{"hidden_size": 128, "n_experts": 32, "normalize_top_k": true, "balance_loss": 0.00574, "balance_bias": false, "init_std_router": 0.0232, "optimizer": "muon_variant", "beta1": 0.9, "train_tokens": 235000000, "dataset": "wikipedia_en"}
Below are experts of layer 7 (counted from 0) of a mixture-of-experts language model. Rows are named router (the router's row for the expert) and show model dimensions 0-63. Each number is 128 + 24 x the weight over its row's rms, rounded and kept within 0 to 255. Numbers have three digits each.
Before each expert's rows: "comes before" lists some tokens at least twice as common just after its tokens as in all text. This comes from a sample of Wikipedia text that the model never trained on. Tokens count by the router's weight.

# expert 13
comes before: " the", " a", " his", " an", " re", " been"
router:111145126172119125098138140134126147153086099114135136103105155119091116140155083122138136113156183131124160126125137136139135089096111162130161124115143139098126094151123121100115101162119140

# expert 27
comes before: "\n", "-", "|", " The", "S", "A"
router:127120117115076117111098161127172116089136129136139093118099142117083168129152114095123116106110119141109145129169171125111136101134107093131171148100122146154104095106105079105143098159101141

# expert 15
comes before: "s", " of", "ing", "ly", " and", ")"
router:094142114161108130163106111144121124135139128093139165097110146096148098128133114130144159112146147153136092101138124125124072112101105084116141104163116139112130097157135141148133130095120130

# expert 30
comes before: " of", ".", ",", ":", " in", " and"
router:156135072123139150120106161103154129123092137151122121122116162135105139126126136137130117120158113125117070144148119142136075132087115139143092091127136106094111190164125123128112110118131134

# expert 0
comes before: "s", "t", "o", "d", "es", "st"
router:108138119146153142120106161162138067122173133100095158128160159143146127106075116137105176133097110060094145131118159136108130095103125168104100137090113126154167116137126174137139132150118118

# expert 8
comes before: "s", "ed", "ing", "d", "|", "ation"
router:130102124122129142129111106119127127158111130103114152137184090171125129147157147172099166147116143107101130133119112138159145148128107142163158123105069151168120150124115105154155128118089142

# expert 2
comes before: ",", " of", ".", " was", " and", ")"
router:164121121166139169107128148128149158124131141132107083130082142149104148126125121104135119162138127117161114132101147133151134113137109146155138139130136117118107127136098155150161123116133105

# expert 23
comes before: " |", ".", ",", ")", "th", "–"
router:138143107129110167141127123106129160147143138099146114133123078132180146148106153172137136115146169085093174123086132110133108125087098145108158113170120118104123111134139151130139164140144154

# expert 3
comes before: "\n", "|", "-", " ", " The", " 1"
router:125092147106101066147138152133085187131102095117163129108176106127127136089129093134121145170083127161128146107123089171119147128129170104153090128102174118128124139097133144136134112124137102

# expert 9
comes before: "s", " |", ",", ".", "ed", "al"
router:165133122127128144118108137113152119104181099135160140149155148110133163189156167135162125155169152160125153155116115121146158107088142132116118144160068129118145143157122122164128127097136130

# expert 4
comes before: "s", ",", ".", " of", " and", " was"
router:105164088128127114155139126123162118101135112154124141112144145174057094155147137168137148119124134144137126125111144164112122098127156145141136171131107124147137153134109106111150135152139107